{
  "num_hidden_layers": 12,
  "hidden_size": 128,
  "n_experts": 16,
  "experts_per_token": 2,
  "d_expert": 64,
  "d_shared_expert": 128,
  "hidden_act": "swiglu",
  "moe_layers": [4, 5, 6, 7, 8, 9, 10, 11],
  "router_score": "softmax",
  "normalize_top_k": true,
  "routed_scale": 1.0,
  "balance_loss": 0.00267,
  "balance_bias": false,
  "init_std_router": 0.00719,
  "lr_router": 0.00122,
  "num_attention_heads": 4,
  "num_key_value_heads": 1,
  "head_dim": 32,
  "vocab_size": 2949,
  "norm": "rmsnorm",
  "norm_place": "pre",
  "norm_eps": 1e-06,
  "positions": "rope",
  "rope_theta": 10000.0,
  "rope_fraction": 0.5,
  "qk_norm": false,
  "attn_scale": 0.177,
  "tie_word_embeddings": false,
  "parallel_block": false,
  "init": "uniform",
  "init_std_qkv": 0.0164,
  "init_std_o": 0.0,
  "init_std_up": 0.0164,
  "init_std_down": 0.0,
  "optimizer": "muon_variant",
  "learning_rate": 0.00733,
  "lr_mult_o": 3.0,
  "beta1": 0.95,
  "lr_head": 0.00814,
  "warmup_steps": 200,
  "schedule": "wsd",
  "decay_fraction": 1.0,
  "decay_shape": "linear",
  "final_lr_fraction": 0.0,
  "batch_tokens": 65536,
  "max_seq_len": 1024,
  "doc_mask": true,
  "train_tokens": 490200000,
  "max_steps": 7480,
  "dataset": "wikipedia_en"
}
Below are experts of layer 8 (counted from 0) of a mixture-of-experts language model. Rows are named router (the router's row for the expert), gate (a neuron's input weights, with its number), up (a neuron's input weights, with its number), down (a neuron's output weights, with its number) and show model dimensions 0-63. Each number is 128 + 24 x the weight over its row's rms, rounded and kept within 0 to 255. Numbers have three digits each.
After each expert's rows: "raises" lists some tokens whose logits its average output raises strongly, later layers aside; "mostly gets" lists some tokens that are sent to it at least half of the time. This comes from a sample of Wikipedia text that the model never trained on.

# expert 11
router:112128095147163109150099130126147140189132156121115112127097129105137118105160120152150134152141157093109168135107154128119125150124130102093159131117126131104173169156066126152142135115154145
gate21:145095148103128101114148152132117088157096116133095156175103153108099139104123148169139072114111117182132122123144137133105122151116130110105126079136102113140139156138121109099093114104134128
up21:126086139114111147138096140142125144173157141123172123118161141100188113129130123123110130124178121149110106152131131138166125141126172193167117104143097132135128110196114117143128164131130127
down21:067118095119157109102174132099100148148133112169135116127121130098169136159101130139100120114154111135118125140143123179116105109143091158144123135135157112134094117120111105106150083136137115
gate22:123153126097151165121093096133105144154122115114086116134117106096107137133109161161161134130134103151144101147121115136135150091137066162109119147127100128151110140121084128140094130109135165
up22:139103117150180154125126139115130119149139130160152166119144113124111144131144150125130087142124103159163116090110108091128092123140147138111093154170137154122144110110133108116118084136119163
down22:118140137086152122123122117118117120101127133131097136160094115128097109111100117110095151144090105174132145124086144167150144105136171120124117128129109100141122112120125123132121140135099127
gate23:103128138107100110141157106176142077117140147134098136155107155141183151082138153178130116142110152136065137077099149093163135109113135150095131124110132150079119158184108115146109159153110104
up23:142150146152074114132093124153131138151123144162122133114126161120153115138125145104111103119121111080110133141119103127151136090082102145057114162101098131136118141159110150092118128161142142
down23:126116106140136122141134134135157099141115137131101093091123088113126146151109140095131141165110197159130115114132144063130117110131164134116134124175100102069085077120118163143121139114136109
gate24:167114126115163106124111119122087125158163134093109186148177088141152128131122123130131154104106106125104159112087095166136123110133120119144092110104136120166157117156106152181152138143142146
up24:116139131160113126093127173089125152090135143129154106094129106088134121090071118099141112077127142093091103127124133139100162112138159150116160106146129143157158116121077185129096111097112122
down24:110145137125179073121116145141164107085110157098096099139120145122122150163147137145102117132137108143086163131106137088127137126177111137145114098124140101159127123131154128153119108162149144
gate25:142116114109100117084127150154100134123146148151150142098113089174182122108156101144173141110149149115134113175135112106082146124143132117086119138094133160131138156154137150139138103106140117
up25:155131148143114177121154138122110136121110117090108127150113116094172110141186158163098153130136111133145089137153141117138180137125089155108102144138129142164122126138109125122127091133144158
down25:120144110108097148148154111127125123093169124154121132140101165171173102111138124107132174140140133154121133132145099102134153127152163116104153135130112126158104152140132112104120112117136126
gate26:149166098086141126114178150145115101118158126136090120168156093105142150135167134152156093160136165175154192122125141093135120088103148131132150140094127112097144149123147170145161101132119143
up26:135067195119129102110089126101100148113123150135124085126128133145122141144129116123159171099135150120144172172132139134112114175145082122151139108119125093129121098130127187155105110107104089
down26:137135171139059132109125108092104080088127105136117150082114116119068140154119139134122096128120125085140126110122101146129130122117117114124099155143123130102126121126138117136121136101164111
gate27:191131143115132114096122142096054146197136118116099156114104087136158168104136121172160149107153137106097139111119120111130137149130133133135126075154146128153123136136122098168170148124151119
up27:152147136084131150146136143142178164092155138101092135124153153166160128121105126125140106114138122161162118133126152105136092133130150134131151119130147109093121157147107124130138120143134165
down27:182114093069140153139169131186137124092152152132163128130098070147167130139112128117108108114108096129121152143130136109142107140098135106151119151080113125139114097082102178129114151093169123
gate28:129151127125123122130111108123156114149121157107134117128122092072121134158119112098116104121151100123137118146143143124146155122150103095113180100167139077098166164108125166128095141116110149
up28:135087155100141142119110107156122111170115157145140122085108110118144138137121108087142110075074191132128132160135131139101136113109137150110154109123100130095159124107128098129119082127107155
down28:103110108105101122104155128109131144146116153143111112136067117091125156126130091122167132137084133097152136160132135170106109135090108180138136167170163086150119100187127104137127137121163123
gate29:144097076103111143134126137097125147103136121139142142145142152131119134135148128112139145095103137097152163148135110180164119143107140110129123147140127122105138176151128118147085114158151081
up29:127109143136182106140134117116131118078123089085131093131126100142111122150143146113145123136143082151113117147120131154105134133109137151138082148103137113175071072108121125133140127163117102
down29:121140119108143106149177099117135058116080124129127082088162099119081137139138110096119108157144143166104136097121154119116087152125146131137139149107143102138084088119129148110098095122142088
gate30:134130105111150163121120132119132112163154081156147086143146172176136106136136123103180164116111182154118141108115174136091133121112125065108132090138144120100154102160121110126129128162135117
up30:107112159145152129143137074143126126154117072131137122147109140093113096147064160154126105129131106143092121154108155118151133121152135116160101138111141049137150139154141131109147116111169115
down30:087158127151102128137118073181125129160086116139123089121099126073104117123098139124163122120123135091123110119158110091140110105120124112121105119144092092141099129143198113193162143123136101
raises: "ive", "or", "ance", "end"
mostly gets: "ect", " cont", "ist", "act", " end", " ag"

# expert 2
router:142101147144115108145149135112106122113129139103118145155149145116131132149121155128094114089134153146184102123153087128157149107145094161100120184086097125146146110142158109076110099130147180
gate21:145139149163125170127161122092134129134120103106110124158106147171118070126101174094137152129143109141150155114134119115140155071156132134104139124150124122121118143100123126072102135103158110
up21:116155130079156151120144116126168139138134056141157121132123118101059122118144118116080142111065141152133153081174121133118110123155115130154098144124135168160101104129100132126128178097106153
down21:095134059141155134132141068119117103160134137158115145095124133173138101156131156117111114142143130133126124137127131149138052166120200115138088139090114089124113149128150099124110094129152103
gate22:177130111117118148108077145121110113114079111128081141157088148112175120092113139175142139154115123123128173128179110097106161156148093121108130115116138082150139121121134111108115107139118131
up22:112149143110134083114142097094134147149091144106146105138148153138153133101112066150167119118131173102125191147079124126105129131132145161112152158153152153112102138164128108134160109135154123
down22:131144158142101111134145172170109140112151125122174150119145141136095165097171104167088132073084141113166100097147148121136091125112117143090136132121109098154122123093101147151145132100150122
gate23:140105130119090109089130106124127121155108113139109149159104096113125131174117090143139139103151166163128152128138139120113116173107079135129131112116114112131158094087140117098138092111105101
up23:112111140145096140180130091087111159135181113144132077128132164129134117136109106110152154114099114145163115148153060126100142115107131095130110116111139159144116138150108136161134090148144081
down23:108136169167149115094127094184148131111115122136141115070142102166116138091120137138148100128133119111171161150110113103115143094157125150095113113109135119157108115139149111101137149124126116
gate24:122123121074114158085193131162135134113141120172129128123163156107092179135165160180120102123119111148139149136157120105151104136165086103086109131135147091121148141102134138156110127155120074
up24:107141121069117131108146105121114148140114114117099137149131145143141133105156145107123147139158125159108136165107170094149160115127098117150105130108146110090128129141126122140128088111127157
down24:077118113146137111143143179117136087108137152112063147122116128127164067119118149142127110111180119133106125119136111112149106155175110102158104136087142145094127113110125151111122116118137143
gate25:101139113115103132108096150105126142173153079117115131137115141157113100127134129146169129156173117119138125163149096135139138162132109150114118105103129150136096099145192114117143133106083121
up25:126140114107116136123081120146127145086101110146082123122162155102178114135138098153113175187134108135095098113118092116127134132135123107135125117125173169177135089103099124134135151159120152
down25:108186111106141161142134171086104124136098106147104118157121145087133104110121170131126149118133122168092129094141118146152177150163106130145127159112147131176086105162166140114112120139128174
gate26:139119161108119089162117085141119110148108125141120172126154130121119145151142137072104140141101123123215146158175152123103125120085104186094112063143126122091135113137144148141141102115098108
up26:143127114134160146134121153142136104125142107158115141079153144146100126106094138086159199158167134085078125151128117133141126084121114141137115130106112138099089094111109114122144122160100107
down26:111102124146099141121114138091089129122125148134122105104162116133136121103142092092120118160104098115146116156201138132096153114110170137158152158120137127087113122132157112133120125143080169
gate27:158123092118108124123121105131104169101114197114079124127130092127149136092143147091111131114142125153116106108169157103137190115118143134146162092135096120137127124165143130169114110132086105
up27:136089119121120158145124077183135152138154151153096146134101115099137090160074132118076130163076136162165096135104085191142108128096124101097152138139159133124120144084093126144140134145118097
down27:137153099099109133165106109144121070107110125081149170086140147138098136157144125144084146131100166140152082113120117115090156114120157159126117132169106119124107125157107170096116143153178110
gate28:099157118150137144105111172117111160156159135188126085159132135109132136164127141120155138094106141121130142167163061120179118164124155133121118105140151152165156140143142136129094133136114106
up28:104130166150146154154139106115128135160133135118068126114130127078137105126130171159114140166131141091137108123138069119115113141087093127115111100131107149172094114108172125147097102153114165
down28:102114134091167127124121122137084103135113110159075143112121161117164103130137151136114141118155103172130113143102114101136135132130147120127105130128133111113111107120113099112132137164140150
gate29:145142100130085137106150136145126091152103134163097129129146109155146103100118112116139153091156139154150137128153144092126152096163135148140161113122145120108141146160098119097181109119141171
up29:158104117112063136199117146123123120132094149135172163092146125118110133131115120129104096094134122112131127126121130134118138107167180096117109090100121153170170159098103100090179122138155100
down29:115090083139116109149098126136154144139150135108091130182120125156173068121146139143154137126110167085101163149121152127078153126106159110148107164113159132114108092149093138149116153179147152
gate30:118141084100121114068137125118098138110127171147117131164136147100136119112145139143069132102106123134124095099133147112142147166118147090133115105099137107118097145111139124151077156155140120
up30:154157162147159154123130124122148078166110154110120129095089091132121118156126111141120080112120148110156111136154079177135155144126101155166164141151108134127174141133158118146167160114131104
down30:151167171139141122095140130165140113117152182141124089152114157125170115144118072149127084143112146188128141112145142118127109140122127147121150128112114085138127127077189106156133159122129184
raises: "an", "ans", "am", "ani", "en", "af"
mostly gets: "em", "aly", "ya", "han", "ster", "hn"

# expert 9
router:152082172123128111129182150126143145143132145157161119171118112102098152142197127148147127091113128136139117131126113147074111126150145122187120095160164141154099148108118161134144133126133109
gate22:140151134114117088144124108106124111164100109135106174126139116124116181141089109151127139120123141097162159137125136141136090140153103098143166144094160101152143156069109159126116130192137162
up22:143163131135108090133129109116132151154121125116134104096082085128132117147164058151162080137143109113176137156111153104119123130116110134179124091128104139170160112080103137145166109167126118
down22:129136131136138128160094104143181162133088138096100111113175134097133081134127112131168135113130142122149127127106075128116143152129106136104089131100119125128120104134114155154114098112111116
gate23:139157122125121105164096098104170131122120136143125113151125139134148079148112086146095136101166091176147122141070138093066120080147114115175119105146126102172129143126146149144101167135144088
up23:157088124130097108142098119157124107081120184104148112099149074105110136153133148134136117127076124142101073127160167153112117137128153158103118147149155164141157102081146126142124101142108134
down23:138141155108072154113117181130166103116071123156127126128142135159172124142170112142167121149088131133144146146170122151133099117143164095143103120146160157079093119086099107082159119140136145
gate24:117128137117125123164091149128111142104154112114132106133108125112109094151140139097093108075165150132125109103127087118098136107125124113108166192171147142133145115121104116146175113159135118
up24:143133149140138166086131132138133101103132113122158142139092136132170090128114120171203091154086104138099121123146115163125168134132113148168157087127074140185130132120140079110069080123137145
down24:165108139149097139129160109099151132111119132173135156108154125146162143136169137155102121154142116187155134156117117066156147111118100075151167109149130120169132137140101150154123143163137131
gate25:102095171126160155123152122131182119131091120131111101119113138108123107124187154114116163128122116122105127115122138102080159088129151123157117115125091060137107158101142137110086109152102124
up25:113171121118167141118138113162130116134120107108096135090117120137169118159133101117123148148170150186177150124094154150126095183138099126139171143139109137130138095136082154120134127096175134
down25:134145133166108154126130133140134152165105050105158124077073136129135148109135103174132126091119140153148123153158123143151142067117120140177134174188147133096160148105119133117115141113116153
gate26:123127147150133104141148121165117142170141125123059128115097143122150125120102124140113151156106127094144148101123134095109138101074184101132151157137120118119104184099162130172184112128108149
up26:124137150154159143144154149115139097083127110132114128149114098165108155162141179135130163123128130156134140134106135166151143143167115086092110138146087124131124089146111122098173116125119141
down26:148123152154133124082152157085136146124150132144113168147133163165120146094109150115170148121166150141125130143116075101143142115138166139168141133158132137119103128096146111151152158117101107
gate27:109175146110097112145101141116149142129116104099135109166131101107109116164143114171097165088140124108140139126143162082111082154099125133157146127094194105088124122078113127104115140133105125
up27:129153099112138127149127151145105130112144120131100126091147117126132153137173124106153102119124189116108112135147168126134089175149173159137100138129109119146175151113146154198119118108193116
down27:180130108163110095126102161126124092111127166135094149155162131138132093137122123112147161090098117161126146128118107147159131101133104121153167077141075156148157105110123111106105087119104157
gate28:130129121103122137100130113117134105182103135092109078135165132112154112142112160102103128141126172105140111110131105163164113072119153150109148146093141101148141151125108133147139131177082121
up28:125131201111093154106147103146154111146137110117139104127161158124158118132150155092112125130095135127115138144122111151137117128105150103107146127163174071167179130112158108112114140211086082
down28:133098149116102104106148125140147070104125130135146145142099105115132129176169125094123151109098125109138119084124114145114125171121179152121094130150139102116121129096105115129104125178147127
gate29:102118116083129130105093129111127134120176130128138142147112141117138150105107180112140105142102142156119120114117134130143079096158121144134132121132133155135157130133161135168117178154126065
up29:121149173126143179147091099178091103100136123176114087129120104124145154150117128132138152149099140142133082109115147109169153087176144155170111118146147149159132129120094152138134120156110119
down29:148120087172162121102097125147115158122083127158127136103132090133124140145100128177135122161158123133137079136109126137116151150119138131141131118122129125137111145130121101152116166122099118
gate30:088132184151106115094114125126122081114123124108129148117152129148162138136123120142116105096191097134159122139072121161127162138102112115112091154148119131113176129075142120135141106103168127
up30:130120154217113082122108143095118123150086148135130157155148163174069115121138127118157132119144145143104128172104170112096155150126117119123150147104124108155163143093113130116126098153158099
down30:172079113119139102128128096135130085148149100131122135120201096124078100186119123182165133098119098129094129156119086070138166102117114147109126113158128096116123124113157142134155157109118165
gate31:150142167130121167084144146140105132084117154108104107064123122158133093147157153107138139124149094147138160159121126097161141137126104146129120121149101186135126130157118150171103081153106079
up31:146108102126106183152112135107154136126132161115116120112136108106149132136191111109098147136115163109122110134112102129140153181128132126084150137141141128155115137139102129174112121117119121
down31:087094120157105121145118150120100119121159117151157146146150096182175121152165096151147165132142105160100130135156112145131145083124114161160133159105112144132123104115144124152105134123177137
raises: "\n\n", "\n", " "
mostly gets: " |", "|", ";", " =", "In", " until"

# expert 5
router:122125110150200156105099124093112079096156098110099103119165147095137149083153116100119125150124108122159165147113095148158110084162095098110109134095118143108120093164088131115112153131125120
gate0:120181100122105133140168128134131109165153135091105119128122129137113112108133179136139079144127089108161163116127163150165094149135099122144138117148162088129121124112068084128122106158095121
up0:115120109130119149160170070115129160103096134151112086096134131086121149138120094096131157141189172115089146137115113144092182108124132146165089113135105129107098148143168124128134129118085131
down0:125116099097114131148091141130111091120181130147077101109096087141102107148144150132118131182091129133118147163102157095100110139088143126113138128147156179139133071139130112092140106157123104
gate1:119149129136133123128096097182124068125133097156091131132132160122147078128071125150160141166151153087111147081123136143140135166102130139087174131111131134102161120083128134104093125159158096
up1:151145145103118110156124150141160086153137113122120099137119173107112155119121131123162099140102145108140133080156163206142129156117113144140124142122128154123111148115154096162105145160104051
down1:139115127093120135176155108140115122126067182141090137135177146141152095164144116124159154152130163154132130109094144115162146127118134139118106164158103103126119104109161112115130128162162115
gate2:107106091112122124117139152100125129154185156124091106181140128111128157133133137157083081136155098122158156087138162149083130097141119121158130104163093151088112148141103082146111122105105112
up2:142124145096102149110123121113130127129135128115115131118102129147167137151128151126113059103137128124113138161086142104155069098156157123137191171158105129153093200126117112153137125098104151
down2:135114151105144119117168114103145149132101171111111170091089140122140122102143138122113105175158145128136142134110103157112115114089106118150108176109118081100137135094090129148117190153107102
gate3:103147152121117113106112105149132102144075133137116135147112151154169122119094134116116110152161086097160138114119117118126137168161109141080140106176162122150113121168101174157127111147161124
up3:095134100119144105139120152102112123131130109093101100146116120104145110167119119152111115157163146103147109088161130102116113093114107124140129158131154123119148172133148122139144139137096172
down3:149129151088176080159128119115167155111167177113093136168078133133102108092102123112134157103120135143085089155132148128142093120111118112164139087087128108126138120104138090155130121135090124
gate4:109083134086164101104144099140108133111112093137109083148149118150151128111120148147147093126149126101125122137162161141160164140085163092140152082152136140125134090139145095116137148119064085
up4:130117169139111146114093102068123129124080150132124138177115119121130139133182163166166128131109096117088121153130118143137142129142127105134070105172132122121138135135126160134118165158110115
down4:138141109140180103123110105127092098152089106106077105134122133091120145127117129136143153218133137106096090113114134142133170136099164154129141130119119156104155109154125124081127135128116139
gate5:129139158115171148135128157136095137122148124162130092152115096120160159124140117155078123087190146125150140109125122129126161080134171131145139121137146137093148165114145138179109179100117122
up5:111163157125122131119116104156151142145103115136098094125095132121093140168110139097105133104173138096122194124136093122124145097139134063130147111166101134136118105120126151168085157118169140
down5:112094094124163135156117132111145144151154117127112106154127156129132114131136145134161114111131091098154130178143093104165124140151138172122122141118093108146093101118117114108098134186151131
gate6:145172099132179139129114109091126161139085121126080172125127172120128099123147143120148106139132098136149125078127114122113131081130093153134101087117133137151155117115151134096114154145150103
up6:161092112115173173092159125128144098155137145158093150111168121094141141159155129162095204136162126142107150142157116093124151133119120119134163104132130142158136118177152151116155152122093157
down6:116123123173161139085118132099113119126155088109107151133113151139161150140139130098122125169121101109118130123198166124135160161154120100159144094145153105107101153112132126169170137137157202
gate7:135114130112169133129143132154127155083120141094065175123142103116117129138177144135088168130138105152162148098113115152155144110182127152064159118141148118129146126117121136099089132150156135
up7:116160116122113144089178167109118113128112076111090119164139148085123152117109136112119144153126125141083122120165131107124158115111115114114115157143159085123135134159116103173119129161137147
down7:148114125110130127129101112097145182091135152130152154106121070139115104091119100156140087148120106082122149145102156187137141128146142150165104132107157106153160155110115094105144139140163119
gate8:160166084099149092099109148120093116096131133134103132125133109121112130116143127114117149096127166176131103095132150163152107114189163171140178102143119143114117162106140106176126167129108121
up8:079114127120111152146096131136192091132150123135152118138120101118135120118118154101136139148129116153166076161131181146128111156129141098150130114153151125122132128160121119122129109124164117
down8:117161109088128132151145134132113146174127141152179067106135089111186132110134121156095142095121138105089109124145109139125148090148097125144153123110133106114133133125119169112116136119107120
gate9:110138131182147147138190165164158127118134114147116138104118174096112105126121144098128150134150146134121116100136102138164112143108137131109105132113151101141086120160151127082124090153110101
up9:136182156155176112087115134145092130157125128130140161121119108139138123172083114152175105120121071146076166100092124112130166157104111125135111110147096119096082127140111121155102110126148126
down9:123128111112079154105121132138117116139159122132159158192077146087116128139147166099102151162119130139165083086160125161149153115097121127143139173179129129124139174126142153114112120148107139
raises: "C", "V", "M"
mostly gets: "A", "O", "F", " O", "I", "B"

# expert 4
router:113126135149085110123119133077125161124104166092087154102110111138123127161113100140154076124137122116136077073142118113167108122119123132124143162124103102078121142141131161110130175146156146
gate21:109113150120138111135151109100102151149121109123100111196081131151133130147114100194132104117113143104132099140138133120127144135095087148116117147150132112113132135137130102092131102136106132
up21:138094157134131161150152135114132142091100176107102145149131141094106122143120133159142096142119161130073105164133122142161052106103126146101116130137136130109129135119097107115135113120144096
down21:093151112139126163091106121114139140115149127128111115122111118136090144138129151131142129169121098156115092140114140115106126094132095118125107131071114146145112130125152069181149126121139105
gate22:114121137092156121141183126144098172084157145152116130098161132085142134106128098109105082123123137113140081105136108099122148128115129116124102170148103117150132166144096139168110122136093142
up22:142065120144122139116119116109119115121146158153116147113141152091138085087090128098166156138141154112137112110114150108132121146107088112071176138136152132098119110162129131122123109152138128
down22:110190142158133150100113150162140142166177143148158089065138100113142136154089112123117127112133123132135142148106150159145124103145085125092114127169104112151107128075116159114134123114153121
gate23:166122146119125135150098180132122128124124104167130108125085143120203122141107104147153094080156118130122124118126134091147151100133123158112121144101131070104114133120124165166143117129127122
up23:087147136178136128117090164147160179123134139110193140112095130139077165152101166127126118085097150152121124132118125124195118080124133104135154096120101132163135123093117100152107139125131139
down23:143137082162099124121120112160123097087140098149128119118125087089065140125131140157156112152115121145156142120123107134101131118132079158164176156155103096120111124130146116128116149138156114
gate24:106139153121149161118143091077093134119117118126123092134079095124166109138141155127163151114171098106134180112127157185146179140103147107167132094145100142132107184120109137140102137093102104
up24:138101136162122122110115131142134128110172155108153122173154097142141110118098115136128117180080201151152099145111090157089100119138171137127110143122130161152130093100129129145118144157111131
down24:185119154131129101088168172111077134099181080154157107112076077166137128104117125122132135161099177120112140096108135157163115124111141153122114169136140073146100135143122114145147180121158150
gate25:110156155124143120138112134142157119128140129124102142115123155133141125103163141135145103130083140121154157101114155155116123120161074099109168161127169090120144138128120169123176164116172133
up25:129144110126157154199133145163087133126130124148134108164108139114102138106144127128121126143133137144149106152127101136110157133146159153110134146116110138125110124150108127120100119186164134
down25:154109090121109127151137092155107175126097155170129149097150123118121113076103111115098134121126162147146111151096107153152144127133150123137123132133155091118114179182128080126155141131101112
gate26:103146133090121134131119112158125150083123167148112101145100041132115113114099115146135094089155103123107121145174134176155126144163160122126158124134138101146122135110148146153118125129117148
up26:150095145114180116138123078166137146147140092107135125113155173145150139138140125104104117122138106168197173138096178145097103141124134107094159167126134143091119147127134115150138137128121123
down26:137178159146117156118088106154104168134104147153183118129134124136138144144150077103133162109094123158176144147122103113143135120156126145132128104124125143117125137080156141127145159169162158
gate27:107166108146096138115128121143148168116089110110098068144064113123130116137147099119123116110173161080108115106145160143122119133121152136100178168158162122175141132128163157137132127180156147
up27:147126104125141148117119152139144155116147121135119137132154103134185152076172113117134099129139118125120100119125104111156167118133139138135162107099095137138140097120142094128135112160168140
down27:117095141129146112145099141119151122114122159133093104156102120162166118143118130162113080138150124127128163101147119118148142164091105158140114162156158134134083081122152129141143157124110103
gate28:142156106105114092152091147105112144124144108117142116107119116080158149130111123139198112111107112120125121118126152132131168104092116134120145130150131097133114090099103099115162123137098092
up28:120115161107109134167103118145104101145142126137128159146091156180129098161108106135069139133117083166117118167136142113151143118122142114085122128111158153134180116122101133139124135139127180
down28:094164117150147159136138155142143150108106084139098118136140102108120129184142136128103118143139118119102115137125120125075108154172110107103142129074097129113133175122125159144062094160135149
gate29:129123138098152118087085115135171139126136125135128143146114087146124105168117133105113153159133140127135136125142169162148152166120128163142134129160170088133114152102126123104120169162105126
up29:126100151070126126112091104135116123143093130108124122147121129107150201108127162111135098127128133148108155137150131118140110123176108132131109132191081139104159107119107134093113112200117104
down29:077141124073143118076074132096132145125144133122167092150127120150125070118119083159139097107126154117110144096142134128113152112150126145079118109162138144135121157110111174137140108132099106
gate30:149125135111090108117091114150119115155144124121138108077077147132098083158097113168133134133149111105096106152124164176108137133121130154169165093122114118141112146129120132167149146132143100
up30:123145151154135130122120168147125116152111082154131108131139122094159136161082136148150116076108161104128116127110130094090132110091140122142127136139110127115128220137172081128162111159128130
down30:127138136131091150110103145177141110124134146121154067073131127092097149164108096145071129118113116138097139149114144130145149084074112133122136110123112121123137142160140159139139145135124086
raises: "ed", "ery", "ant", "led", "en", "y"
mostly gets: " pass", " ent", " rece", " mark", "irc", " kill"

# expert 10
router:102140156091140104106133123130087107151138158151095134094123141131127118106102128122099137054155130144112147113121132106118127163116127154128106092128119151103112144101151141110112132109082091
gate22:166113169123124106164128123121144144157106145126120128141127133119137123097136099119117134135128193110133132132121125136107125149084164150118129095159158134161140151143187160095128148147128139
up22:104123144146113133166150100112132092107094136160108134117086137170125080139121160177131158128136125114139168110111166112159121135122139113152090120127126141127143119131114153121123173140083125
down22:118157123210149118086108083086142128134135156164153101100140146123094121117104174151134132109150110117118133116138125113163115118117132144130128091146063131110129153137125136091113140141133115
gate23:121110114041114132178108128143119115138074147137110104120131150171120106152116111147127146176122159161125161141114149098115119133084112114154148103128116136107170113110125173166111149161164091
up23:162137111168118138141125120201141139096144129102147159124137096113082151107106143123127169161134081080122095125151137112116113104104143108136102124097116104150114144137161130156134107136141152
down23:136126121125099157139098148149164117106132121149127139148136092123141125152135106138153179135139117145129144137128085138104096138068103127152152128120157107133126163153152142140150152140131064
gate24:119131164118108127076066138143118207096146107113137098143137118128144116112133171153113109097124159134145078153114133127128165151116089136113120164142087097124139147114105136133152124120132071
up24:142107146110167152156133132113163147108117180133114099159102138140117153134116104111113143112106114115148135109104114188123129145129071116128146143093120155114109158113131121152090182096145133
down24:130174141154157109154122126160144105142162093133098179113152117115092118117145130151161155110141103176130130150099098093190100100174138138155114128126141165130158146129169115129109136122123121
gate25:140107104159098152140162162115123126143125141067113123108100149097075147125112192123112128124157113131146137112127150100128102100115117129160117109088165138120115124168082150130163185119093127
up25:110129171137107154138166148143095178118149135082112126118136137143079167136074170134155141103146121143136123104118102089152087133136118147171101141131109138165150132119079170123135072139108123
down25:104135129152156130118157146173108132102136126144072113131122122140151194148141130129115145124129132114115111158096121114130145139109112178099098127062060145135122124107132095133108149133165105
gate26:174139099104160111115132179140137149112124139110097144128088162160145132113141126113101156122142087099106140112110127146115143109071115111115122103115094102130149100055121160100180091148130153
up26:106108094167153119123134115123144135154120109138163139115174145136094150127114133102155132174118114117122109108117176164140106143113129147155149143152136116155128153169166109135130147071108107
down26:087123164173126117124119153122153160123151118151080114113143155132122124136153134147138151156103140175135156148136138122113133144169143134158099157122137109122098159168168141160119129099102068
gate27:124152109121127155189128122167154088131138103112146120170116117157165119133131170151138135103152142126146135103125123156085160091107119175102116122146090103116110159122120117197150141115127115
up27:115169149173152166164102130141125156148137137129138127148157117165141101114146138140184128117156123137116127142124155139134157126150104123148152128125085166147131143150128110160142137129170120
down27:115137121099153126139145149149100134147143146133162072137123166103125092169151143183128154147126087131171129097152162089159153140076125094161121100137147136128113155127119133143161129115114125
gate28:150158151109124078118148146154076149150100086111121117123109123147135139155156092109167142121117097107148144172118137112150143128116156102148103121112154088142116173121154147143143159157104132
up28:145142131146140097118120127089090110115151101105128158112162114173123125110141100147163170136186100139149157137095136160148150185129113103184142134101158112111164147142156109133132128115145133
down28:161108136189124133146129159156124095136123163146085127156133091155146158147136157109092122090136094072101185115111145130138164152148109101145142126112131100113101114135155123120087151107125140
gate29:088148128115075136147139130173109128120107101139121119096118152187119101183085137130134109139164097132105125146130163133089121152095136139125098154150126072136134123121127071131104113105105146
up29:157103136098131118108111121122164157095102134145114103097097155123167140155135156136157147068143126126158199128099104146122153134124141139109110142106115125139131096143081151140139163155130149
down29:167124151087136143137140128119133151125122132136116154170132118146162120145120146120122151166123116133112147167159141100105135163160134094146128135117156126104137134110118123116120084088143132
gate30:128133144154082130156126113131094125153113124168160144171112101127129157160084144124142126113123145104103123149134147107169076074136130090111146106157121154126140099111114075116130115130134147
up30:121126103159125117121108100149145135103150138139103158121135125101107119133192129118109178177121092124149150125085123120114111128125146118164084149103127100164107144138128150153120106126116140
down30:119135120152133147150170184135123139114140146122070126109125121111106125148193114140134136127133158132116117105134123095111163120130134140094142140158174110133167159104143140161134131121136144
gate31:145126166135168161152084135144149148119145116085084129171168100085076116137087156121115129117102164120134093128121111151168103121147121106133087149131141115124132131075133131160085104129120092
up31:082133117129100125137099135184134127100115101094115138154118072122105088103115138148165097105176156105118123170090120125129149125178157173154083128162129121150122092117136111121124124123155133
down31:135180093086170108120095174094135126092121128096083160109122094100151135146155120122107120156126113109116121140139163137112080167137118136141118108097143113157122112094125103165100112131107127
raises: "1", "2", "O"
mostly gets: "–", "\n", " \"", " (", "\n\n", " re"